{"n_layer": 13, "d_model": 128, "n_experts": 256, "experts_per_token": 8, "d_expert": 32, "d_shared_expert": 0, "activation": "geglu", "moe_layers": [1, 2, 3, 4, 5, 6, 7, 8, 9, 10, 11, 12], "router_score": "softmax", "normalize_top_k": false, "routed_scale": 1.0, "balance_loss": 0.00639, "balance_bias": false, "router_logit_norm": 1.5, "n_groups": 4, "groups_per_token": 3, "init_std_router": 0.018, "lr_router": 0.00215, "vocab_size": 8192, "norm": "rmsnorm", "norm_eps": 1e-05, "tie_embeddings": false, "optimizer": "muon", "lr": 0.00657, "beta1": 0.95, "grad_clip": 1.0, "batch_tokens": [32768, 65536, 131072, 262144], "seq_len": 512, "train_tokens": 411900000, "steps": 4686, "dataset": "wikipedia_en"}
Below are experts of layer 3 (counted from 0) of a mixture-of-experts language model. Rows are named router (the router's row for the expert), gate (a neuron's input weights, with its number), up (a neuron's input weights, with its number), down (a neuron's output weights, with its number) and show model dimensions 0-127. Each number is 500 + 50 x the weight over its row's rms, rounded and kept within 0 to 999. Numbers have three digits each.
After each expert's rows: a language model's description of what the expert responds to. This comes from a sample of Wikipedia text that the model never trained on.

# expert 25
router:511491436520566526524390475517479478499427442542548545515421453492575511525496490590520536566494517433508502573516450455431544388419397496504546521528623481519489479545440517502490516555467562429531522488571385424511484497488611454493541508579536559455515484548504544463447481600478454522480484563501432439553506459559539502535482429575512500510538486481455645429448447571508474426463
gate1:428480517508486570491429379498488487498462516530468524585515526516521419512497516610561545574490510493521511424451510495426540503495561504499488569443450471465491504477397509486428459506550453635505557443453476462402501494394508467567454537538580548568483438517462516598482466482495603544519466514433462348545451503495462485562531498522467513429529504423520585541442500460525423401504
up1:505470413510569378497518396529540499505460410447533575491535470403557504436514563408489569516552482525420445554459552476478462550560388499469527537518530479487540490546435524528539548547525558478457452567438549451469417512510516390572456463502527462489565426514512446579495482583468503454517475444425521510513584480467512502447514498478479594447528370580547577471542477556465551476483
down1:442556536452505505528571549502579519538500546522536514575494562497481556484514516467466638406620426575467497542540460483524530569538596574596532438583443444542464456547526400505460418520525483510528469496464449473511546517413474500488638550523520464501531518473551492535517481514558373488466468433553498520532510543440563540500480467431568528499566522558528473379504428465484480531444
It responds to: Surname and word continuations. Pieces continuing a word after an initial letter, mostly surnames and German names, such as H-ard-y, Irmg-ard, H-ale-akala, De-uts-che.

# expert 22
router:590460533532538452560556563525436461450448480440502535444489577526411489427525545444510422453558545496536448464568462468459460581511530514550464485443432585498385475546445539490473560460548536438538424501449606580516492566491413494430502491425488467552474461543426550486517490493542571593481568422561585539529449540474598465510533455443474518402463534506477447482525572538443521524478
gate0:472472388454427483583544495485461606470565543590482497539428494441518451486491479442475457427474533499434470488448423447462450473421576501457452485525488443463529484425440512446487430478577568482389487457479514508507452523400495623480490498464482430511516452438514590519555503450479458442527514597502502364565493470496499506467454606473514435518500519474398586460470554506457546539536
up0:447543497551549473579533471490483504531465515489515529453448425588464490473464650466535373579500429487541445557484529510453426477471479491478519572513468464502513537496386522539471459484447548576468608393577563462513442562540403499440551468523398520539525519547560567429494478463513468484526630511549497524488502453492561539510546481474493496483499464427591595427507478568491570525476
down0:614531453459470486565511531438460457465481499592547511468591507526513578559475532519512416524440505543498447407538456491416522496527624392576517505518467632473504411564613557466528513444506511407504487461549584422490438512565503486471475546525434523585522485499455507487540522510552561469459489414496498551567556523516555460476494491540440522480435534485560415552508607524472552539474
It responds to: Headings and paragraph breaks. Title-closing " =" plus line breaks, section heading markers, and sentence-final periods before a new paragraph or section, as in "= Marktsteft =".

# expert 45
router:490494505420409519517417532499455482445465453479496522545456516477538490480602586448441392476553499498534517453559565534443440569510512506490541462501453551519493512496543503543444550441466577466484490473503585555463502527471424539597417521437504469549426492552449451584550534517470648440523487460514561618564404463450566523442457508523547443424419496426487427452563517549466526521449
gate18:515411453474430533371465491552585523437553517519424542490498489572559482422567543515513495508525564484461510536524478494515547470530453498466479433482430473476526510538449507474568453529412515437473547591609501534450511424563565471448426539517425532504528476547547426547486571550605440543450461537528455348478529491517469506518524575535593475421531519502510384495481490460581543560450
up18:470504463520529412509430453483490474584544531547565431531538528482477437495538401465547551453523544452578484545570543501637452526463527505588493533542519506464471503530504498443466420513485443480524536532483435453498469414418418557429520532452627544506590498555509621529455512477433442354469590500484535446542453531498560561558455489482499537564530544589541472493476542531530535535460
down18:498588495583487637528503535521491487520478476491413447534603448517435454472437492477510553466507633510412547523423526533431504408533504496472400493497546540441427514550548472423526450497540556455510484412553477493482491497507442395490565510518459451500579472614533521518496573505448472543641512477523472507482523460580451515469525560468501527484498488503458574418453455558419488556577
It responds to: Copula after subject. The verbs is, was, are, were, been in opening definitions, e.g. "Salome is the only studio album", "was a boxer".

# expert 24
router:509518553478502498479526491539571557407481474507420450449470569532486521534574472482424485443513550479454532597509496527437591507513443528489453432551518586540489496540434508543419532507547475393484496592349554554505538495476410472492441528374461440553537526469428429616455534473472425498499523464419518460526437516519592531527564444453468421525542465480528465417531458440479531530472
gate18:468556523529513549474488506488517460414406577451536493500535600379478434542482480643552524494540453484514499495548515540564418490539468510518454485478526504526531511552414486488572551517454390468510532493503547503525584468427512440401568510480422581405447494586507477531562448574432366528498492516468574465428471494515526493556491476529498522516470560558554426494445584509453481603504
up18:514372442513475414475549576570472612469520569554497552659459507500479463487434497433504513470522514492525476513535512443562412460409570507547451484511511546458488509413521455536550566536503521526585490394521478467539510495604561532485519499529560530504576445430512514524445552573471450420491491474455423422461507455475452515374481472473499559495481524467494581425449474455507503564426
down18:515488457532508505488500453539482508398394513548506492451543569588423486626513476502532527453579519444464565527512470544510552549445397480513534382472571565529523569497492591580474490573492422490462435503449535582532568534458434559610496523483462530404508509473505430529475448578489459465532469421518616463449563557444463505453576452399535460499481507491543547559498537504533494504522
It responds to: Biography infobox predicates. Verbs and punctuation after a subject in bios and team articles: was, for, represented, born, the comma in Born: May 1, 1996.

# expert 9
router:474588534573485346473527511517480603563504461538523578444476412591554421475432534553499492462494499409499468452451402419417561479500453529456545463479567432555575450540468534486545441562576434491471515500511450422495530455497465587452463560484536452510505535555448437470428481477481525484509471526513432431512519451554472485519533440413449583452543489519503481606504484547449541488425
gate1:551599469602493538617451452411500534542591423585503465553455497437527508485517470507491554551445493481494508468458449527521433431465495510502451457404489520462513522450461543484408483452540481577501505484527499396584576489474526474443495428510521413579478509547563515431506564473509442519434524466561441389576551525437547513446532484530453435519510546533547342459545520552520476446489
up1:518514422481515435431397509483538482535598447550536547543475455464491488423535540458513512532364565478489451544377496509601541449443612500460512464537515545432484490470494579496511502464568497522473398452515532519517550564533395520457577500525532504609548521486473505552497492488554382411431415482497501431515423510462584438438494524550594483437519480519437539509505517428485495490494
down1:460458546540527512533483489486514516432498530577490525466392423452517487408621530521527490450502471499519470527456497425507534461630548619513530598521539508474511509456517548416543462552519487472468533514419584472527456535463358497531422479446487508456482514493478484524520522530517445497471508452522451501513467419508355571484576532503521383378534492499507363481502520475437535512427
It responds to: Numbers and plain prose words. Digits and percent signs in tables and measurements, plus common prose words such as According, changed, too, less, and the "og" of slogan.

# expert 40
router:442479434513502429602564503437517471534542537419457400459455522459549439487520480542486444472510514471526501563441514477483538546559517480466464433487397578466433427572430429456523451512405447513461579524504567455451454442501438517591409438422413445566598465443500597505460456426521603505492514433482484512444457532489507551435466479436434470503467427536552479456491541460510496548475
gate4:539500466485509493611507516508573482418521486503532488464536507491538468557430536587376562521489500492491460456413538585570493450497540500460444573441535471472494483487527513472532469530526457556487473508378526512466585520510605487510575525522508471440574467554438512432426495474414427499444528407415491458563554466523519526539525451567462436414534493497596346508448517428431572523526
up4:488518473474497552491517601441514418415446509469486468532499549486517479454477508533525522550460514473485516489462408549448401555642459470446488489421581472547448515548436567451494464539533456610517412511460562469509522502442568549495497523458499562492454578515495522423423487467505426452481495471460489552474565495370415479489499496501426393394523483488482444608514419436450590512490
down4:544531507516478499481516475537464490604427478524420568514442411524442491489532570472406526480485524503481559547438534477562575526439486465474498564442520426453551466494643461584504585468464555442570467496509567474487515502442546417531527428532452452489453433438412445590418469501520522441467466551545478500501538522443529439501505504481477533555517501504324462439502535515409418421515
It responds to: Table cell separators. Pipe separators between cells in Wikipedia tables, mostly right after a rank or row number, plus colons, semicolons and bullets in infobox and taxonomy lists.

# expert 50
router:446497494440533500570435484410474548579482565527418577419459399565565395489479437550451500511460500521467486489495508536428546528488543492494470628528527413514527580548541537544434477549419455548488492544462479483568507440480586525581535433457511618454500587540478447558438550472536478502543541533504511453410496467531520556531440558528527483511403452541559508590495457534453415532472
gate4:479489598439512491522632629495475528493482478499516483406448548574493459505429532496424401580467491509459494499546559487416489501524459496464563448423564540525393517509515505475507521523569483564511431556463535484432426541424450474464430588517513468613531489440552490570534403527446443454520546512459528585504531484543519519462483456554525483510458424499444634518600468471523502481478
up4:461554542513528580562553560511540600512535431470431436517600475483435557436521525555549577547524531488489524403408585466500497503589447497468475510457518615498438512515559453489521514497478579530528455513435396565527482545489613446523458498534590554532547470496475451531564483549502465457498450488415523508481584506519486536447607561497432551476363479564435480452474454492483555503509
down4:462571464560527555442489582404499473428487491480477515400498484568452503564476518513470579457464522415413540473439428524506595588520540473538401507542521538520475451521432461508502494511495531515470578530470623431560501518483477495420497471531429541431637591484441412392538491502491439476567528481482443497463491478490535488521539521532421504462478468505462539542527399595522402496558
It responds to: Number digit chunks. Multi-digit pieces inside longer numbers, such as 00 in 250000, 50 in 1,500, percentages, scores, years and ID codes.

# expert 63
router:488549545539501452467487479524433566566497534465490549442419464558572438486416488523509586441447531428502546552522447412488542559457561534480490554556487542565549473562432529403519416549493458577445568487433438463554531523545560491509501505367493463464428541396542495559430461441425485462573491573532433438480590550541527525464514503472476563566499512550497522504516447583501498549395
gate3:502513520554520540491547478583465461456515509573418469504409507425493457503514475495560469499492483490511385564514492489515438488561527492462537512542579534443499522485528543474546555556473521470550488476529428563535481587496512408538599626480434548512489558522491554474451542532437409522558622577439521433536655522378557467446481599455525514451396494533491468568500524482470511516456
up3:512624496515546502507478524509509467399447600443529482464493424497544543470532464572517522437398525503509515563460502590614460588523505502515521464437494430500487472486533448518514525516429583387507433564477504540543478447422454462439405440540485524440555527585490467503572548442505391560583470580552505484562460515519450535553456472446502460556497533506459566482504487453614529540423
down3:504456532430537460475526497542380552452523543371505518538501458472448560528511577442474533411493415482578501521504482437544430484528427534507557466472437511470508583529561531422465577409524499482471532578474506484567540512467383489572540481518520417461541417517479471418548472581549565442466523512556496544507498591391453530495501422534534448468472599496446472499493580565579492518548
It responds to: Numbers in tables. Digits, zeros and decimal points inside table cells and infobox values, e.g. times like 1:00, scores 0–2, percentages 100.0%, plus labels Length, Turnout.

# expert 57
router:452360503470492442523537525495491407469489561433482518524603545494473607411531454451494457520497562521526529578541576468528548479523565518486499519543408548440470499555455484528507511528527502585536476553361605455525531542511458484517420439398452467573405481551538496605521579434527474443473577449526518522527441493487523423502505514445447387511505522531467508538507546567457509479441
gate3:514452596506482454547439498504523522477485544543562537408514507468460502463471548452420375410461519510453474481499477537411576470543480498577519543352498563409407495465517471492545505577530517480534479519543451516496535567512598488534455451652381464472431456549482491466476487594492423486419545527551490448463498486438531516475568488515583485415555498498446539566460512480440493531499
up3:459491435463552506496484471581470464479503576581588565574562537481474477446486521569539528531616540494498448405512438496426524551473445471504503450477556569516463486554577487524498520465472499474508414544470536476591472418494545539440461556566555582536543521588425471484451485510495499514508447518536524478493422518592523449403461423398582541453413538462373545537519527513464491403443
down3:501564560501542433523512536503443605564485479459541541471533546497514577474555531528566503428533538421599533478546577422517501427573502467568516582524498479542449427454434590487508525503576440565429535487541488465538493446404424492411490579372480439551570541467544498474478470588556607453453550470476476473540468542488419449508483479417513501553498417502526472514468573440532543511468
It responds to: Section headings and "the". Wikipedia heading markers ==, ===, ==== starting or ending section titles, table separator rows, and the article "the"/"The" in prose.

# expert 44
router:543499600535550501502504549583419521582580539452521543443487520520415533537457495514496561462485388524487433496485551467445522539414460457420529491518577567489541494592448432549484457493555412514502508553446422496527540546484442509440568472500446432511526505451600484578512439525381543504558535440433453448468537498563505415509527556564413495561450486552566541530439415537523532568479
gate2:587546537520501472526448445423528462484498439449468475559447438532356460550393492490527531545471416509466479509541528525517472551531473497473428515492452683496535497452514443441578533538578474635512442474466520409506477503471545460509518419404427494552588582456488543446567467484490495522456580483482561496471501520503512524582476487543483469585470468468529439590512552446460537539510
up2:514488470561561471504518590485592508499511526489464492489432490498494502446568570511487478495509531479443480535536507432453526493440567491531495534439471496374462497557489432442495492496501445549463542560450472389446462558504461506472552360549472411625519541501494519534459546421428504561469499578449584480484495523401505492522431462563519488441541405520428657502440615485445485482484
down2:511429591580407503516460424523501486475478447492497504429510557446514494460452467491493534465614595504542469546435572556430461467523429397501427509555478547460450519479511467492457461502507409463563520532443538452415493489576513638502562465457494509581540526511593559511463427445510525464508570481493454546565582476454523562576488553536421501593463500563520616510463582474488484490478
It responds to: Stats table fields. Number and symbol cells in sports, poll and race tables, such as time marks, Qualification, MF, DF, GK, Nominated, dashes, row-ending pipes.

# expert 42
router:502430619549530507465497544490485557389441552538431517465446497489575552495536490491433542515485477490529514404574481483519465526431470494459460489455451369509548559472582538571522517430552577420496540445515500449533520534519592540540522449586555517538425527574520503421462556501501478490472463498589468443507569492494504467573439457521435523431500505489605367606500443554534543462463
gate1:485497468520442555444533458556556604549537434506527608387576465482524431493489465516508462404456503562551492465523493434557541503490487506513481535422499484517460521513521542431482578482478415500549537416574400488528478539578499483461514467551516540582523621373480538573586538496469500392424489441481536467467462449462608554440495487489500497525520539543541522515607433496454508460575
up1:502508569463429494529518490600492471520423550485399435562414525448568509510513578447467597554532521497520501447510523499491468454470520517490510566585548515486506505431453541485556505532352486451417498462500446444476465519385499489514544404573404526475508499350480636545518531486480545488452561543411528559481506541533484423461576503533463496488506513508433545491448463595513456525552
down1:464543451440515595495508480508455432482532434432522557522517495610449439496527521464468511591626510483566482505523483592541474526509493549590443456424417501487465521496527508466486440544529444501441551437552544530431584426606462518553546533462513482481525532514524386532562479518416489595438515492568417436561486484499435542545552457499503471471451484523470492493407596488583605448469
It responds to: Institution and domain nouns. Topic nouns and word endings in institutional contexts: school, league, government, political, college, chart, plus endings like -inal and -ients.

# expert 48
router:526554429453485508503547494506404477522482503492522569568535418550488505442404507466508499444446542536469458512488496383616573459557484482447508492544555496449451450545415438497486529520587462610580586438532406493533506519537418609441467570541521491453527605456602591464510484502428494472465437522485508530488518550486491472476564487528471560563494445466579434458560547521428470553527
gate1:487470459534552432482515458403421493528496517556433527517429428505535525473408495465532446569564483491477499529506587519505516423478440496545500526404578465453609470423425575534475477484502479417370512451517473450479507483417564478504573562398438521544464452538458526493464365492497495439478498591475508437582587511588481486471452491524532456413444473504449457501504542568536466549544
up1:536543512506472484510530491552525572495424503483550498533528521577499518492450492499505465433457405473527481475468562460589441444554437483496497444520509432612517496494506469473581479518580521428492392499484585555531452469441532441504540575536664537570512523508590388521477560565560508425480501435449462464487470559578526509405477425442462533433508526587528476555496426605501538522448
down1:400500511455553542441620613571433439369511500491496503509505478467427502475499516389546502486474458476481454515489442512567561532487514528516470509452536458464511539467465495607404439519545432537483516496434447482473456530509427577504421443499425480506484403524481549464531576486571490416434406457547530489432522443482462493489363440438569480423454510554458472537452450514484527471542
It responds to: Name syllable pieces. Middle syllables of transliterated Asian and foreign names, such as Ad-ity-a, Sh-aly-a, Lee Do-ry-un, plus initial capitals Y, U, and United.

# expert 59
router:578542493439556437558440476524532462517508425521504492510480480519570489452514541565515559431570485457551502396505436395435490606533531428451542487441518582522435439570491480474428495486512467460440477410402552462542458485535451551447440465501530435498525504591422473470606477528542562533467476481477522533528511505460559550419595427512423499345440474472518517526557558540541513502477
gate0:509455472477541548556548541396537583454487493499629454541639377441434535456382513528559526459494502488493519383465520513508510565514451496522540571565494533523518515447523474500544470495493439436498501457397475442528483525530496499479542541492512560490567392583528494582497484454470562470448445467530501533482552546583579473419516479442434516494544556588443504433500523459567525501600
up0:569500471497515434524521420456554517530516410474501477479540548487418449501469556547592429489626440484491498455486546484485456532449524491468535456444494469501553501561509454481536444475421589454426465450472553515501526554512513486466689474576511587505530490617364600442477487566487536521491517454494468499498495552460524536489466565462461561564481558502384484530455473501548468602532
down0:566579536475585555489415391588443541466572483464460430507493484424550629496447508524510432507484506501534439517546468583542524579408448505502523558512473502622422461465584628539550476442505500477488534428511423523527422539444441535488469508509493439540487525478485460535451506484497529552446425400423538476550507451482472525471528506510450468577608484481456499537541519497486522405558
It responds to: Separators and punctuation. Structural punctuation: table pipes, semicolons inside parentheses, dashes in credit lists, colons, line breaks, arrows in formulas.

# expert 43
router:442491546464465448544548496545446484469535519537558514475524540491413461524426546568559540482521579512562439555454559479522525491541453440477521429533544623604563503557449530519542482528582456484569448490490442443488613488530422498490421523392472362483583529529531433515461502456457406538491528435491516419432551517458551495532540448430438507538561452555505497574566464494475512582450
gate2:473569596489386588489407472522590417524506488551507464561564528539470529566459401481461485446520529476416512390481461456535455532542542483574472432548477487536535506530532504483477484487497464542541607532528429442508427494456507446550504532545434449465469480529499400552534546458530468521427507470461462475525468558562512491517557446644529441559354473496476518480495375480479487488450
up2:587627522519335597542420431581467494543436423604452452534535519455507517584534497497559518506502493519477510554407522524547459461603519505512484518545493514553478506567423547510407474486545537554470472580510488518443485540483464491561442426470542474497487549454614536501469634502530387461476495459531493556466517460469531470505592511517502438532480484490471559467500441450485466440535
down2:481491524591401551581519483527516540587462529432483522510586471504500512513440451423473496489512440527557466510526503501405444480581484527549555455508479573531507470498555511553414515572559502415521471595585553403575499500493615520603455519466521500462495493585540521475499509458450585546501513486550544481552476498432511495583537597528465453497426553507464424615458541538493452398585
It responds to: Time-period modifiers. Modifiers of time and sequence after the or in, such as early, late, final, next, before century, season or life.

# expert 34
router:509526526553463398489479511507531536620479487533484463421491474449616482541540538533500506521459410403485443377508487541506488526474395460499498518526467453524568504506590409458529482488522549485394571462543496439416484533467546484517512559598517491551495524426461498416514491513591451561469451461501490598469461539517438554546543503507487584554419503486569570622504504565455554502421
gate1:521472531551470587472519384451583555463445544547517587547556491563539596493502612522485459452492448444554438411527491506508513583461451505541564499541431459566504495456582493508437597524503460497454475503521346611459474521574474441557409455478496495455536456429503569480565489500553484500486463493556489490505432492585554437563522478531542507493507574472390534422498484503468463533461
up1:503556476452476556534581467547452570483520480518440565554487500602552498519458465444409525520426497481465465476561456478507488480499474491444447500497483431531463477480528537494484448573566578530459607452477509456557446560464579507545497515534594534411500431489576537481576584562631502533493456493503475482382391425561481472501508448372531455405516566501486447444433490539536481528570
down1:514540434502542522452459545455456461494426472455494579590456494444585446515592531543509430401489529485497513514507533650439480504490470498506624516533495553493568470493565509423501447510506482505476434445420423485512513464481522474505543546549403495467583523504402575505686467452421482508556428494543512448463511443492498477560470455514533529505448399529480572546514492481469545564447
It responds to: Noun endings, plain nouns. Final word pieces finishing plural or Latinate nouns in lists and descriptions, such as citrus, lotus, terracotta, balconies, plus common nouns like water, river, food.

# expert 23
router:489492503478463468615460529397533450440457578516407464512494568498550458381630503470443489554566490490516528515500535515498457524565461526480490473467415546526402503498466490464531516501481525467457504571438533497505476537479463501639461437452528507503428497486435513623510591439518511553495589499519535520445444477511588484522436602536523388560485471477610419573478528512452514491449
gate3:484471568487568560419498528478465558558523474517511495476492499556365377495489486518440470611506522482508380538541583531540488486471480514431481541485425548569466497504514502517470453496549444493454490560470485540559516563478593567483367487503502484638539456515531465525514478551444540448523473460530529503432439465544585525573541568504527499635481525435563512420505426509482424415483
up3:424477460537551566538528439490413537417486533518618542508442478608507493488486551544525444548471443510488420627489544474571485518500457489538486499447519527449481470483482469484535468523490523515591550520441499402449446557517476495503462508575411457543570541572607433527464576414458500505460537485593461420475510471460602566561485461427496389546502422470516460513513513583547487449433
down3:549384504534510477539526566473477471455425465575553528536510532552559610482476507551501538485475487479488460461485494501502504567486558512460446520554428516455490467469471462560555521613510495462598476478580468543500474447451511507375532573482471466443483566531599577468465481660574473441483535507506476541543584519488501558462532431491427508377399539546462541444457532423491502440573
It responds to: Determiners after prepositions. Mostly the after prepositions like in, of, at, plus its, their, than, and of in "out of".

# expert 1
router:490478530531451381439430560506585571558470522499542472498495491406477524547525557584493571556521556449453462362457521492562555479473487446561479408556541492469571575467559502507543484544555523556465583493585501513476483439474560470504517451584521403503492540553575561441483532578546367559479547464525545553501475422457467477528419399493460475537516426522482540566534483535483504473530
gate3:489432418471522656561486566466510491515508554419495540569464514478420529503510482497635462613575491524492465468516545455521594460493455497517524547572514593548499441418494408501512481560461561497498530414450508542463502455470469474457528423577540574467522417589456511521577498565476442498499449527449630595498526442516458435525447451540508493491463503551489464471509539416443521522507
up3:424464541491538542477456465477485540507436601514652441439402465418507427562373508445488536499520418480512488576541443505478525561510425495530590479485497522550526530446473416498544501469485497497507536647501494560524532551541420505518501461446502598495537459420524473535489504576414514466532578552501517481445426521501556573437480511441578528506420516587568546498516512525491457539440
down3:493463462499537476425455508509547623484478553452461460460495493454436543437534562569415447438534539503504515508391526485549555441547445468528481541573561487536461429465514490460412527445483488504559605494531634510382488644557466491527433484434518415527537445434473565540489446450487464446444587502530551547473493553540455540438509526494510540522586623520507481514501507510453532547509
It responds to: Word-stem pieces. Early or middle pieces of common Latinate words and stems needing a suffix, such as imm-ense, con-ject-ure, express-ion, light, mass.

# expert 21
router:521518550522462440451424466517489444530487435549584528558467455564586466456409571501485547581484400415525545538528447474458409438479448461567497480489581559538423439507513416493456574540524594429482579403447506468536459498435560467453497544541574416457488488532482528387464529538507459504507483476586460462484542516527505514506481381466524565506539570450537528391515453521543547478487
gate1:518450424461394495549510505449518499650582542557445484447541518483403587508594508551509464523477485498575523475495509521425457544436607495468460527498480545483472512431484407498490399474377610431485515522513504474498546477524564466484511474448563538448511477473519442513451532547580579531541414476462501506425400521473438498528577554568485475472471580553413570474554504499496454494531
up1:530420467472545566504530469455558528512527512542508512399592503558465549519491580509425570526537546498501476516521487459449527525521461508510529507495530486491461493424538538485597477503407565596541455564623505536549524497535506464383439469557509519467486574459507450483461426459562555489489396510562452493472409453491536491555473410527557547398520556540639363453505513530489584468469
down1:503382443480399568567514446412481515644572462559546504430468458552505517525536526481517524414525555528584565505502526567477479551498480570530496525508497521422464422411443491538319457431455457498466432524588383521518544464449501522462475481454502529517540482523489506501414466549517528446441514536521511531457499477494479524516529543485535504608530386451526500484526448436542529538551
It responds to: Word endings and nouns. Word-final pieces completing a word, such as She-et in curling score tables, he-ard, Har-vey, plus nouns like career, model, version.

# expert 28
router:448492449508523586438570533573548504563476558498519473509521496445521480522521440457441497460519496539495536523573498544560497508435633525600509541487431438473453567402456536534572454429445483563549564429503472526426469562615571463501631498521555615472409429542536415519497507473507473476436524529557543550549430516585562476510452510455528516485551516499515552446454447495532459441562
gate2:406426439495591475469523498491457515507541525480521497472430565554553501494436520420536573513486502470481505560494515502443542372431368498457533444442468531537502515430497461587501509512451514469518536548514529581552497576596555490435526495580501507431542513536490498617520452482584525531520509451581568487470461537447430562510510557545436491478396471520524497536550394500518431515347
up2:470522540488496604510436533442462371489508474543427506473473544476490488533478576497533537519441487515545421564483464443577466465479433504510490463397435520455507497441537480582432468507480474461430524521451480508490477514462540507440530447521535464485497509609390480457477527626484459521495555513527616442552552473482516564432557461424441497596490446426404516423604430407537527448454
down2:441497432446519536483527574480504466438522492473613574417510621529562407502445450473547539539468507450544434524509545438481416450488476457546542370493422533448487551416512510565454510518472546582535542504484518520501515573516571466434537515588473457451525473454494488444497556506532509581493511439393552522477494486543505544369499596434443560482509511574444555543465448478516525423429
It responds to: Word-initial consonant pieces. Early consonant fragments at the start of a word, often names, species or pronunciation transcriptions: the l in "(/sl/", the r in "Ørs", "Sl", "Gr", "Qu".

# expert 61
router:453548552486431604491568489547449528518477512574526487542417504494429378527467446552454473442513591479408531587550520481499564499381567514509484557571554404462504499470430482482524462473465413533519557501569435502454473540519531509496634475563479652498515524565564468498487520477425465527431565529492513509475533586590547500562529509547547468572529537555458499470450455495460519528505
gate2:427440429428433607487452512462544446471512552488499493472492408481558576506456527479557490560478533548513438523449474484551503525448536510488493510467490518531513469502567582517547530480542454530413406580586541541472629479520468464531475554429502516464557612477470557419524603573470476519595558479527587398464516488542562490533490406440545509531485613489474473512450510537467475611535
up2:499537384543532539478502515522508436504438496445505476534518511418526524442632449488507501457476562532512464494387535487550554477410428495440421575461515438532444493532519488565425484506522405438474442452471443499492432443498484561544502433553562472502502434586510602610447441512490534558536454519472461480566612486492531461537477455421470399481608504560499601494457449469539507483508
down2:438385511398536451484460556509430482505552458529412520595406468457433567477539478521438533364444528505414472477475518446488445481502474551432480534489483492596486581459486483582531582478484442544498438478447509510417461461530525448542498501612502457611433499553517512531465451524489515568485540413486449480544543506442533512400509519524543476483479429461463468466411441564528577463445
It responds to: Second pieces after capital. Word pieces right after a first capital letter or consonant cluster, such as T-ex-as, CompT-ox, T-ook, L-un-ar, T-row-bridge.

# expert 49
router:562501411465441575471504472445510497462486521444413513583427468543485478505401510551478523469441469461474502585500460473498572501437437540544503451514411497452410514475437409482508487546457492476582488500557371485456520556518519496482549489570613589525557541520637549433420474481453483546415442604542527439452515552563535508547531494533547551566503540465521460424473458576472470492497
gate2:566422499485502499438463470420483484354447534551497535488466452515550521442468497388517508540424563481573453573518497435514533429554392495540468538497463494472421530467571492535353600469562571421509465504549423573534499526515520553579428423483431501459490501508488519521505486537473477438512433420468571452481433490433506472528477540571469469535459498522445629499473545466469472566511
up2:504526475456561569495431526555492549522553462460526476513455496429499441408472509449499513512475427493438517464484515453553437573546473499486416533417474469527461490544399486453543520461524504477521502554541463445525472365419540566545465548488570504414394447558541494470473493534524517435482443380534476425483672584451491513434461536530501492545501467462477475595465499644534525487525
down2:466486546506552498533596436512509485389622540456424562418376495472405471526469505527490463560507445515462483431566437495519532440492587511499562532534463575506526579492512513540490459510435527552455396490520520566452528525531537421534562565555513448483544523624502502570436482450478424508468565487487529434467499424543547549571473492464450450522523435528574427409588476479529510551520
It responds to: Name endings. Final pieces completing proper names after a first letter or part, such as E-ton, U-K, Jeann-ie, Red S-ox, Jon-athan.

# expert 17
router:527519377490440619486444564525486572512484528574516485483397503539554457589462490566539557457521537539546466513463544466573537491435597534494501512516567492500555527477510540542535471473531508555469567464472448534497513475521590523461575525539454575497575472555521511544449403517464405570524467515409436475554584393561457503567512526512474548600564470471582528591542400473513536534516
gate1:511447553574416468527568464465465479488628461493463553600404499419490565471646490578436486549583537505486567511450530474488452418587446499486487441567561495531475511506534506471486519439437516461484615416552502543471538541540518429535498582513512351579491507471484503409457495480494503503520591482443509545544563480524455488477464459416497534548488450556513484478480494526464502580558
up1:489470395489506500478499543461578471456490424531474455557575503584494533575501498470507526505419582518599411579601538536474538492494591498385492501547495591366469536518495496506441488510530578475477439470418499588447506502503419439506513553475441506555506476490565490477511471436492502424437527419533485454499509518464419508487492507533495448517528612448398522605481434431544480434441
down1:524450501438462440554435493377467472565533456514466452437565613588429511495449469472491479561517422572530482475526543562483588485537498450536506504486510472511588422577488482533618545610490532637502471544485540535444512599480460466505503504507514499572494453556535453512425528505467445469565531527450483465525529476503481468458423585513442497500565502598551444601486490507527495378526
It responds to: Medal table cells. Words and numbers inside sports tables, especially place in "Gold medal – first place", plus table digits and odd word fragments.

# expert 32
router:517508528494568457546514481528471396562474465461577527543436550568384465493550548463514502508527429530511498443490523455465483488509504468436404469435476506520398470526507484533461522432476547523481517491413459527420515448521427392498401451504506460556589483413451538504476541510452560422498451454523578611514464601457489548486553537458516455410528515475571374364494534503545515492464
gate1:440517481448459522510489543508503623485522522518529486506625529452424504475546441499517470574464489494555588520463488455548469477465519484496484417366535479490549493498531489481621452491455462561457499596535475508496525492462459537536498502557533518417530492424481482565451525541543567428500449556404517375539547530456480560501426660521512537560466507564556544391517508516564437488408
up1:490510492500453529484524424485472484462421525537516571495454504594499440473550508497522537482410601511473518525467478514536517446536519506473481521595449519530452491486552475518435462522432399539505473439545470362420448461587481514441444440313536500592537594450515522525475541433590502519511493606602542523515467482595513461507534427465562529426496481506526491585531435507518447471469
down1:411494605482552445408504515487516427466508432471567430516521602443439539454527414568504547516488572455471455516459518428467383542578537461498458483610480522537418481535540469513467470471572458524487565495487525525557485463524524457547530554553495516510493549586549499408536553513475411507599581521574415516491484501388544416490536450474467528528564476479471451537578534447404508464535
It responds to: Sentence and clause ends. Periods, closing quote punctuation and the word but ending clauses in biographies and film or sports text, plus table pipes after names.

# expert 53
router:425467464542520589475567567510534465571491575489475528519493445396554440543481419373508501537532576500429600543518448514598570479447581436476491569464511471500534559484440512485527450493512473605513561450555437522454470483543409547526567504566477538440486475401532504513507451467435477437542523537505498429577506517540413513497505598504455526589526429464578488483568482504466415558512
gate1:470536434578504449619501562548532406504521476436440475409507464367552513514501498573465496473457538493464503540543492488493538387515417515427491355558505448523487495474453484522514537501566432373522500501524609495513592497383439556477455471510539460500447501471523569437564514509486552501509501562579527569599508512487460481564485457529537442528531511480528477516444398546438510528462
up1:444452459478485440547448442472490503480463555509539503418439346502601438564623511511465467538527531526494486524443477390538478551400589493495535491497527463494489508515462561541569492473540542533545449516488492453558488498534423478394461480573526445563517523600621502488457530520474432495559536443491560570592531548524528493408506482472489524524456520499449541453536399608522567487549
down1:513477554537518512467503459528455451446506586454550499507496512547433590539467524539467496509495552479497471425459503449508487458474635412500468429533415417434475482480518678381505424498502450492592448456463501546499476561532500512511598392581571470502440577510492524482503490416474502492446425531502525431482567545584456542493499507512527518583538498489421572406491498497468471456571
It responds to: Foreign name pieces. Word pieces inside non-English names and scripts, such as aj in Samaj, Al/Abd in Arabic names, Cyrillic bytes, and numbers.